Experts of a small language model.
Size: 19 layers, 7.88M parameters.
Experts: 40 experts in each of 18 layers, 32 quick GELU neurons an expert, 8 picks a token.
Training: a variant of Adam for the experts, 499M tokens, 7612 steps.
Below are experts of layer 10 (counted from 0) of a mixture-of-experts language model. Rows are named router (the router's row for the expert), up (a neuron's input weights, with its number), down (a neuron's output weights, with its number) and show model dimensions 0-127. Each number is 200 + 40 x the weight over its row's rms, rounded and kept within 0 to 999.
After each expert's rows: "comes before" lists some tokens at least twice as common just after its tokens as in all text; "mostly gets" lists some tokens that are sent to it at least half of the time. This comes from a sample of Wikipedia text that the model never trained on. Tokens count by the router's weight.

# expert 31
router,142,200,182,199,225,215,220,196,218,236,152,162,257,259,151,182,184,180,260,128,274,197,187,236,112,258,194,221,233,257,249,208,269,125,235,236,216,189,219,178,249,223,182,167,164,256,217,149,202,231,195,269,156,266,204,228,227,221,223,164,147,234,197,245,250,187,241,248,334,128,167,236,251,212,178,203,197,165,255,172,146,187,216,205,230,175,222,229,184,153,208,201,282,226,164,236,158,192,173,162,217,137,228,205,148,197,230,210,205,193,243,126,161,193,195,264,178,196,203,154,208,182,216,177,263,206,269,270
up0,188,239,228,207,233,182,280,301,231,265,253,167,235,244,199,260,195,279,251,161,222,146,200,242,226,194,204,235,225,206,247,190,221,200,175,207,167,229,274,175,166,228,204,243,233,172,155,188,217,178,266,217,185,265,126,267,227,214,241,159,226,229,300,204,195,243,181,192,110,187,187,143,160,171,163,165,195,179,220,210,227,215,204,189,218,195,157,291,253,200,167,234,156,201,165,174,158,182,200,217,172,192,277,198,145,167,220,173,170,242,166,160,266,199,222,160,107,215,181,150,155,256,118,187,258,204,197,169
down0,162,173,158,189,138,240,267,241,189,229,221,172,210,241,182,180,137,167,239,230,172,225,204,197,258,225,187,258,177,145,240,226,195,236,230,204,195,185,201,155,247,284,113,227,246,209,210,161,152,134,219,233,211,186,171,219,169,202,206,170,188,207,125,234,193,197,206,201,136,177,142,244,184,235,166,210,180,277,310,170,158,174,232,159,150,227,237,235,111,119,211,247,188,243,203,109,174,230,179,211,174,213,254,127,194,187,140,223,159,188,169,192,168,201,185,217,268,213,167,176,147,251,207,243,280,146,184,266
up1,238,245,215,225,182,249,209,187,272,184,210,213,246,221,211,140,166,186,222,238,165,204,167,219,160,148,267,200,246,185,258,132,204,205,249,223,238,206,287,192,163,249,220,176,138,167,194,229,183,225,189,184,194,234,167,216,152,141,239,179,172,180,223,241,144,221,258,236,223,164,189,179,214,120,160,133,181,172,84,111,194,161,182,195,206,185,218,226,95,175,129,149,235,168,251,197,158,176,181,230,197,214,146,215,121,162,170,200,174,202,219,184,247,251,199,205,185,271,211,160,328,212,176,230,226,184,231,233
down1,197,143,231,148,108,286,247,223,152,192,139,246,96,178,155,171,212,235,171,192,150,257,223,93,209,206,288,197,154,217,228,191,161,166,146,219,206,230,191,150,229,194,251,258,248,156,210,209,192,193,222,244,145,178,250,177,237,179,206,183,194,213,167,166,168,192,217,219,125,229,244,212,246,182,267,210,231,254,226,213,256,188,233,261,194,218,196,182,224,249,236,272,203,143,129,242,238,228,249,165,247,203,244,212,262,191,185,215,179,165,264,208,199,160,207,231,215,251,212,171,165,102,232,216,175,178,197,234
comes before: " |", ".", " and", "%", "°", " but"
mostly gets: "0", "3", "8", "1", "2", " him"

# expert 0
router,236,227,138,186,215,195,175,163,268,222,178,206,143,173,217,244,242,254,140,225,234,239,247,215,188,214,240,261,159,241,263,128,187,213,189,180,219,148,271,143,217,228,176,159,205,187,171,210,174,174,179,185,225,145,92,241,149,234,214,200,155,157,127,208,148,225,231,205,206,204,187,163,177,221,215,230,131,283,170,178,306,225,188,206,224,167,176,190,212,145,211,154,226,163,196,211,213,180,241,210,181,190,153,208,285,229,217,177,200,197,243,174,209,246,208,229,213,239,43,224,167,249,216,142,232,146,204,253
up0,167,299,169,173,186,157,268,147,181,180,195,224,155,244,176,158,144,199,217,261,215,196,153,218,218,160,163,245,226,216,217,251,179,248,214,199,207,228,169,214,188,256,135,217,286,203,195,236,208,185,183,198,180,234,229,236,157,161,198,185,188,191,206,164,181,174,225,195,260,223,123,138,322,124,180,231,184,174,183,197,197,248,173,164,310,191,208,216,204,265,159,231,121,196,118,143,194,238,189,189,177,137,192,201,197,186,239,164,213,205,197,181,257,204,178,204,189,221,187,237,339,181,178,235,179,174,111,179
down0,180,184,243,207,151,182,241,202,252,198,238,235,204,187,245,246,166,179,178,180,239,279,179,265,181,236,183,208,229,249,215,150,240,207,203,167,251,119,183,272,280,228,168,235,156,232,180,220,163,222,155,208,198,217,198,220,158,220,221,211,112,200,223,171,117,256,185,216,261,227,179,155,120,167,183,181,220,175,237,195,204,229,206,186,140,178,218,184,220,177,138,192,194,211,201,193,152,115,214,192,197,198,210,251,154,358,209,223,234,190,202,208,288,171,162,233,180,237,96,220,256,206,173,214,234,202,247,121
up1,184,199,235,155,212,263,100,192,225,223,208,192,161,197,220,214,218,253,232,204,182,148,221,133,140,147,180,122,264,202,212,207,156,176,179,285,179,230,204,172,179,205,202,215,129,149,268,279,220,219,228,195,179,159,186,235,181,158,140,238,258,239,188,156,194,233,233,240,272,217,180,267,257,221,182,165,208,172,203,197,206,159,120,278,202,172,197,168,143,186,209,180,183,199,169,189,178,190,145,189,284,189,245,199,137,257,231,120,167,265,213,241,206,191,171,257,180,251,202,268,242,215,139,240,204,285,224,183
down1,223,226,173,181,178,237,214,249,270,258,218,228,157,172,216,212,204,170,199,200,170,129,197,213,156,218,189,95,184,254,201,202,159,263,168,227,223,207,249,146,242,153,189,191,196,209,240,279,252,324,263,174,216,189,155,230,230,178,156,186,182,239,202,112,217,183,267,239,191,87,245,249,243,170,136,219,189,225,263,264,196,251,195,188,199,198,172,281,215,174,276,205,215,173,217,215,203,173,178,226,149,218,194,218,215,223,236,180,165,166,223,231,229,219,134,266,236,230,211,251,204,198,218,146,265,166,265,188
comes before: "\n", "-", "|", "==", "The", " The"
mostly gets: "\n", "==", " \"", " 19", "===", " (19"

# expert 10
router,215,218,137,154,102,190,215,89,157,227,189,182,209,158,189,226,254,192,193,145,210,98,144,180,251,242,240,301,181,197,232,228,210,246,175,176,195,171,175,190,194,259,146,227,216,167,170,174,196,273,284,196,207,181,212,146,168,137,229,166,184,228,184,207,253,181,179,207,177,186,182,162,216,221,194,170,170,211,190,231,186,232,145,238,210,186,101,254,174,189,209,219,190,234,161,201,200,152,126,201,235,221,168,190,132,159,148,235,224,246,235,220,165,185,236,196,253,243,184,213,304,128,145,235,192,212,121,200
up0,198,210,130,183,232,202,242,215,201,235,206,242,188,267,224,189,199,242,255,152,197,202,214,183,218,181,264,166,144,216,232,211,221,189,214,169,227,215,210,142,146,215,216,121,218,190,198,236,175,159,221,116,240,159,232,217,231,262,185,276,249,194,212,203,201,225,273,301,203,205,173,209,230,280,187,161,209,84,171,223,120,246,206,218,133,197,136,248,198,126,113,236,200,219,174,219,101,193,197,243,157,153,193,223,209,190,157,209,222,138,179,210,213,202,196,189,157,152,235,191,178,224,299,208,181,123,204,249
down0,179,234,171,229,263,264,137,169,201,209,233,192,199,223,212,225,164,250,231,125,221,233,252,195,203,233,222,218,168,215,236,133,208,143,211,236,208,188,118,145,198,228,233,275,236,229,194,195,211,206,154,249,201,231,275,185,192,180,170,222,278,104,195,223,210,215,215,191,219,164,176,191,231,228,191,132,234,195,194,205,234,152,189,294,211,247,182,219,132,143,218,251,267,269,189,221,207,206,221,227,164,208,188,154,260,237,190,193,269,289,153,187,158,223,195,167,122,139,289,133,238,214,212,220,272,156,241,229
up1,290,203,264,250,226,157,227,182,221,181,205,119,223,169,250,195,187,214,148,192,137,208,136,210,252,169,207,170,236,250,216,173,164,211,139,299,153,251,151,253,145,152,174,238,182,211,185,224,168,150,202,136,214,242,237,223,266,158,206,151,131,131,292,206,172,158,239,230,224,189,255,129,203,299,255,196,149,226,175,189,226,155,158,163,238,177,184,212,221,221,222,233,223,216,278,188,217,222,202,189,145,213,189,257,240,199,130,211,174,165,197,183,203,174,199,199,169,238,226,206,130,154,163,168,199,154,157,168
down1,205,215,219,207,205,240,251,202,191,214,243,250,217,162,177,236,171,282,162,232,189,245,256,172,146,171,248,246,201,204,147,242,205,229,225,187,242,236,187,146,179,248,251,147,269,186,206,149,198,195,199,209,217,277,126,185,186,203,229,182,267,192,224,190,229,161,254,201,219,170,201,183,254,217,248,148,256,183,234,175,102,216,164,234,198,232,240,254,237,262,167,103,201,220,146,268,202,217,226,168,178,207,113,182,136,153,125,200,238,283,233,160,87,229,183,187,187,144,222,198,198,230,189,169,234,165,144,190
comes before: " the", " a", " 19", " his", " be", " an"
mostly gets: " in", " to", " on", " for", " from", " at"

# expert 22
router,234,230,189,229,149,187,200,159,205,222,192,223,166,215,143,192,248,290,190,220,286,176,178,162,243,249,143,213,226,228,196,234,170,161,222,244,203,163,204,176,173,213,177,148,132,190,239,156,219,153,191,275,219,109,248,225,174,221,276,240,170,239,150,221,171,237,264,229,202,186,181,239,214,163,221,167,178,244,128,204,147,172,244,215,203,174,185,126,236,239,175,224,209,229,316,233,242,169,179,236,184,175,214,178,236,176,248,191,259,270,203,223,149,190,102,238,195,167,242,229,215,176,152,222,196,258,103,255
up0,96,150,305,269,193,156,220,230,165,150,270,228,178,273,194,231,203,231,250,239,175,255,200,179,190,167,221,160,182,179,192,154,255,208,164,206,163,157,224,194,187,225,229,112,166,177,220,267,102,241,201,172,233,235,251,177,175,219,182,201,259,200,260,216,225,120,248,251,138,266,157,187,230,236,214,174,174,190,226,218,181,223,178,149,183,214,160,177,198,215,197,163,213,239,235,168,143,193,192,244,202,174,146,210,175,135,234,222,144,114,102,253,242,168,178,234,193,217,209,238,185,218,172,149,180,178,161,223
down0,179,184,136,198,268,182,160,231,246,159,141,234,229,264,216,158,161,191,246,200,234,210,183,215,173,185,277,171,185,210,239,214,240,186,144,216,242,200,111,191,174,212,167,202,142,223,186,208,190,217,222,180,181,231,173,219,287,180,185,222,177,225,190,190,208,189,172,171,250,196,253,193,130,194,135,230,200,200,341,219,239,207,222,271,231,103,143,209,179,154,218,192,179,244,194,202,227,193,265,152,229,262,240,161,278,182,195,239,207,212,147,137,138,203,159,222,254,225,177,206,266,215,195,281,143,106,198,186
up1,191,171,144,202,173,78,132,171,178,146,200,101,121,172,236,247,140,243,216,170,179,195,244,204,215,180,209,214,226,200,179,225,232,245,191,179,156,246,213,199,216,195,163,209,192,222,216,223,223,130,205,184,258,254,228,183,218,206,225,212,133,294,177,133,281,205,226,158,197,220,159,164,170,180,222,190,107,157,190,136,199,178,219,202,192,232,264,198,210,242,177,218,221,211,254,279,234,249,169,181,158,209,230,264,284,143,170,141,189,218,139,248,146,230,213,224,233,175,184,137,232,229,279,210,230,209,185,226
down1,268,233,219,219,229,230,205,178,248,141,279,182,170,266,221,185,143,190,149,146,254,197,235,221,177,168,130,269,156,223,239,205,258,188,214,246,269,214,215,187,198,249,201,152,213,250,257,196,221,193,187,235,224,223,169,180,147,189,178,205,189,232,164,192,195,171,197,249,171,255,170,137,223,175,247,277,284,166,148,219,194,239,180,165,248,135,169,230,207,155,237,212,216,246,169,184,254,139,161,197,183,263,211,198,246,167,192,101,183,257,204,272,279,221,162,223,138,245,303,193,212,185,196,145,173,158,183,197
comes before: ",", ".", " of", " and", " in", " are"
mostly gets: "ies", "ations", " $", "ers", " University", "ities"

# expert 19
router,216,214,241,212,182,171,191,180,218,201,292,216,144,143,166,157,165,231,200,233,223,230,102,214,181,164,153,200,188,178,218,219,170,206,172,107,213,219,256,182,143,269,166,152,168,247,219,261,243,249,185,201,153,221,237,195,210,241,157,184,248,210,185,218,130,170,178,200,185,240,197,177,221,223,245,290,204,251,207,221,256,182,146,283,143,144,148,216,134,239,174,199,176,188,176,202,207,95,138,130,176,163,274,175,205,187,264,180,205,177,161,193,247,203,231,169,204,149,266,232,132,190,134,151,198,204,175,161
up0,196,247,151,182,195,253,226,305,274,237,264,178,133,191,226,286,230,158,237,197,121,198,176,215,208,238,179,168,223,193,135,206,264,115,120,246,209,184,198,179,195,138,177,219,193,181,133,180,226,242,172,241,188,189,268,279,226,260,193,164,197,235,184,200,231,255,262,213,219,211,132,202,176,210,189,163,208,189,184,177,240,211,199,206,238,116,160,262,203,133,119,173,228,175,247,175,172,229,177,245,143,140,255,168,223,213,237,262,243,146,192,170,176,218,160,151,198,188,249,166,173,184,202,175,196,238,156,190
down0,156,196,240,258,209,198,158,98,266,228,115,183,149,222,213,169,192,157,145,200,223,201,232,177,226,193,188,124,170,214,247,124,225,231,212,163,176,202,166,282,250,120,211,194,229,204,193,190,166,175,227,171,210,172,167,226,149,219,212,176,194,283,199,220,221,173,144,225,194,159,198,219,229,195,136,173,225,265,219,168,196,248,207,241,187,252,212,109,139,106,220,204,163,142,172,153,198,232,160,179,267,285,203,196,174,190,210,262,261,233,239,107,169,195,228,163,217,200,198,259,194,145,256,231,231,202,216,149
up1,176,261,179,263,211,182,215,147,259,154,248,183,204,246,218,214,228,247,138,175,171,239,237,216,171,166,183,220,141,198,212,213,219,267,340,125,279,247,209,229,197,165,154,188,226,190,257,210,201,197,158,165,258,176,194,164,203,221,156,150,143,310,193,212,167,200,229,143,193,146,262,140,189,179,141,159,213,166,179,178,192,204,210,189,203,253,196,194,204,186,140,217,216,204,193,251,156,220,206,236,266,137,158,192,269,194,206,109,195,166,169,191,195,223,209,243,237,188,199,124,247,264,163,128,172,173,197,228
down1,275,113,226,186,243,204,118,209,143,238,201,132,217,172,186,175,214,193,176,183,236,274,174,210,196,178,176,134,215,184,194,257,179,150,263,244,155,228,202,242,183,209,171,235,137,209,181,146,260,163,181,221,255,207,128,146,209,208,193,214,221,116,196,216,163,134,247,196,187,213,131,122,210,150,207,246,226,171,205,253,213,238,150,160,135,181,170,181,156,148,207,166,240,210,199,161,173,215,169,207,256,169,183,185,206,226,105,196,233,231,304,212,228,195,139,259,183,166,192,160,241,189,225,157,266,276,198,175
comes before: "s", " of", "ed", ",", " in", "ing"
mostly gets: " team", " work", " state", "ance", " win", " car"

# expert 37
router,296,237,178,230,157,156,160,186,206,196,237,190,246,188,212,251,259,228,161,205,273,256,158,237,258,274,153,194,264,203,186,193,208,234,206,202,265,179,225,187,167,192,230,221,190,201,184,155,212,189,229,214,251,196,276,219,188,171,165,138,192,174,290,250,139,153,106,164,238,185,220,196,146,209,138,206,130,220,105,202,159,232,229,282,182,196,213,168,165,208,185,211,180,218,158,185,280,173,213,193,218,252,155,151,206,216,272,257,189,111,170,256,231,186,194,235,186,188,212,158,132,173,253,244,187,223,194,247
up0,150,217,191,201,230,224,143,266,268,250,229,182,166,238,240,220,216,215,255,237,206,186,174,201,251,234,222,175,333,117,208,234,128,239,120,263,242,208,195,181,236,214,177,174,123,182,182,186,193,195,190,170,102,211,218,224,118,182,156,228,198,200,207,158,200,206,210,246,232,146,227,212,169,173,234,131,90,197,162,163,325,191,168,203,162,201,246,206,231,222,105,226,182,208,248,238,210,199,142,158,238,196,169,221,173,149,232,191,226,234,216,167,265,237,179,225,197,213,197,178,194,169,186,196,176,209,174,180
down0,188,228,143,256,186,180,244,181,224,177,167,194,239,102,127,203,271,208,185,266,152,117,214,265,191,233,205,238,161,231,175,210,126,192,181,216,223,132,233,182,245,246,223,280,169,232,242,239,220,252,188,216,216,233,217,268,183,217,178,224,173,203,212,221,235,205,160,259,196,166,249,176,237,170,172,108,90,175,201,220,228,183,232,305,207,245,222,183,174,156,220,156,260,201,179,221,168,218,213,249,166,176,181,171,177,238,200,136,247,176,222,213,162,225,316,225,187,186,123,182,189,226,208,208,200,243,253,221
up1,224,229,223,186,212,146,265,224,178,221,169,142,224,175,234,206,148,153,196,237,219,191,162,175,252,209,267,224,223,199,213,161,144,145,228,211,214,229,174,232,148,261,210,122,226,207,267,199,153,160,175,126,124,302,219,201,233,219,178,238,277,144,192,199,162,223,265,147,235,208,235,159,239,172,256,184,95,202,199,220,114,140,179,233,226,120,168,246,225,190,239,195,178,231,191,202,172,260,245,212,188,171,181,186,210,167,274,210,222,243,201,202,206,183,290,156,182,167,208,237,136,227,191,127,197,233,234,161
down1,251,247,182,205,239,216,264,132,273,181,173,178,162,268,238,176,183,199,160,222,222,228,235,185,145,210,134,192,254,241,198,217,223,200,139,278,149,304,230,205,241,225,197,192,235,160,159,182,197,172,208,185,251,144,206,179,265,168,177,171,153,186,252,252,166,201,246,213,206,169,254,181,207,197,218,160,213,282,188,166,203,221,175,142,143,243,229,187,201,205,268,171,211,194,168,169,226,277,155,188,175,139,220,181,252,200,199,229,174,191,170,215,63,169,262,200,151,266,221,208,228,281,170,129,144,191,179,208
comes before: "s", " |", ",", ")", ".", "–19"
mostly gets: "'", "00", " I", " time", " It", " win"

# expert 28
router,256,234,189,180,174,241,257,230,199,91,207,195,185,154,268,122,90,202,206,197,175,101,207,204,258,210,225,157,161,239,180,217,223,252,220,206,235,152,237,202,194,179,193,171,238,176,179,236,258,213,276,158,176,189,202,230,238,284,274,192,226,273,188,216,263,182,188,182,263,224,215,208,172,192,183,267,177,215,198,242,312,234,237,197,229,236,210,204,173,217,228,185,204,190,207,217,145,190,188,225,205,196,164,152,187,219,165,186,113,224,194,220,139,249,174,143,220,227,270,133,274,166,172,201,213,199,152,260
up0,153,200,179,143,224,164,244,169,178,136,199,204,155,204,236,210,181,245,210,215,184,167,170,251,113,119,181,221,221,216,191,139,223,280,194,186,211,294,265,190,171,227,164,206,209,167,164,228,188,156,188,135,201,305,181,263,214,197,222,145,245,214,243,181,250,168,228,149,251,231,140,228,164,227,179,199,199,148,151,179,180,239,175,292,193,219,174,200,139,238,150,118,246,203,211,106,159,196,107,170,179,206,217,262,234,191,178,200,251,155,217,230,208,200,179,180,249,216,203,130,180,187,129,175,164,229,157,183
down0,127,160,258,273,288,191,153,173,169,228,196,172,247,172,139,177,142,178,235,259,160,227,198,244,192,226,228,262,212,165,161,224,126,240,189,151,191,191,188,235,267,177,214,185,173,243,243,237,219,232,103,243,153,190,201,215,239,201,206,143,175,167,170,239,218,220,142,196,213,198,185,122,252,205,226,215,146,252,201,241,208,200,198,207,175,226,202,197,251,159,128,198,242,184,146,119,148,217,182,276,176,276,230,205,249,166,230,227,239,180,234,206,122,138,187,247,198,195,143,190,182,181,164,211,239,115,246,143
up1,238,178,190,140,246,212,173,205,187,175,191,228,181,271,186,223,197,251,221,256,201,254,196,186,198,207,254,147,246,243,235,260,244,274,227,206,181,186,202,147,183,147,184,209,196,159,261,206,206,181,239,208,225,188,223,158,198,204,252,204,118,217,185,156,175,235,242,238,121,208,229,121,124,304,276,210,208,191,184,112,234,258,195,217,205,287,247,160,257,205,170,257,195,105,254,152,236,213,202,202,182,171,185,194,260,216,153,207,157,223,146,257,171,128,230,154,212,197,188,200,207,164,150,180,129,173,257,185
down1,194,210,278,180,150,189,116,133,197,187,227,221,213,199,165,221,207,202,207,185,150,191,199,167,151,177,193,226,222,254,138,258,193,202,182,193,191,172,244,185,144,171,182,162,91,198,145,184,267,236,226,195,254,241,206,164,219,208,168,171,236,149,271,160,152,181,206,166,165,255,214,174,181,186,181,238,208,163,183,200,150,248,201,175,242,222,79,156,195,184,147,135,232,234,272,209,217,119,257,163,270,286,212,196,149,171,137,211,226,174,116,221,240,257,171,196,189,239,205,177,228,223,152,128,195,147,205,235
comes before: " |", ".", ")", "al", " 0", ";"
mostly gets: " 0", " B", " b", "′", "″", " p"

# expert 4
router,242,249,148,216,194,199,249,160,154,177,214,215,216,122,276,159,190,200,190,162,222,193,166,211,250,260,277,187,224,176,165,191,186,145,194,217,157,188,239,189,200,196,252,279,171,248,264,173,249,199,296,208,126,159,290,247,124,199,286,222,139,231,200,223,199,141,231,223,234,117,176,191,200,228,221,222,149,179,147,140,209,228,207,184,220,222,190,157,235,190,249,214,184,221,122,239,188,212,227,160,209,178,151,174,194,213,190,162,241,223,248,157,191,234,209,139,237,286,202,240,238,209,260,239,129,140,206,175
up0,224,218,244,185,162,174,231,267,222,229,206,182,212,246,152,231,162,312,115,142,120,192,211,241,247,250,191,193,241,236,201,162,173,165,214,177,122,244,187,154,157,232,115,131,181,191,178,237,174,286,215,170,227,209,235,194,181,156,194,250,238,159,213,202,267,214,214,259,190,202,237,161,263,101,186,205,179,119,156,219,171,164,150,222,250,169,155,220,152,230,219,218,277,237,175,224,114,209,204,174,183,217,201,180,238,216,199,152,206,198,233,194,178,163,177,194,191,173,269,235,236,253,207,106,199,204,210,228
down0,160,156,161,197,255,262,173,119,146,248,237,210,225,136,139,153,160,196,218,124,111,256,193,215,163,224,214,170,243,230,200,132,229,274,210,199,231,197,191,204,167,211,198,212,206,73,232,213,180,215,135,197,151,233,221,151,216,141,239,303,169,144,181,188,229,244,202,263,199,199,241,160,220,242,185,214,255,160,204,127,217,226,193,177,203,142,159,187,209,258,201,194,208,175,219,220,187,243,117,224,192,229,179,108,207,219,224,198,126,204,210,227,243,189,177,205,203,199,126,246,205,144,226,152,218,188,169,150
up1,211,187,169,117,213,195,226,230,139,239,266,187,167,220,236,237,219,202,203,251,211,201,148,184,243,210,216,136,225,229,177,174,238,206,145,227,199,238,202,215,215,144,231,200,203,163,242,203,232,203,212,235,254,303,241,217,193,179,209,178,209,236,222,192,285,248,311,267,187,149,203,208,268,214,169,255,232,133,191,195,222,162,156,194,227,231,179,171,147,137,184,223,187,161,247,121,303,236,213,198,115,99,214,176,184,166,235,165,237,218,260,140,240,255,187,207,199,288,178,218,175,209,245,196,156,218,219,177
down1,173,296,76,132,284,154,159,211,219,161,226,255,174,248,206,245,203,135,186,218,218,248,202,178,249,240,232,258,202,158,213,164,217,245,167,240,216,164,158,173,219,132,217,176,166,200,148,235,166,211,234,207,149,111,191,219,223,107,142,187,149,215,194,205,288,224,213,185,291,238,162,226,205,153,156,201,214,177,218,233,192,205,200,228,193,221,144,180,184,187,263,243,159,190,181,259,195,201,151,188,245,196,226,145,157,215,200,220,251,249,177,289,219,181,141,240,218,172,158,219,175,175,215,177,200,137,180,168
comes before: " |", ".", "°", "–", "00", "%"
mostly gets: "00", " 10", " 6", " 11", "50", "40"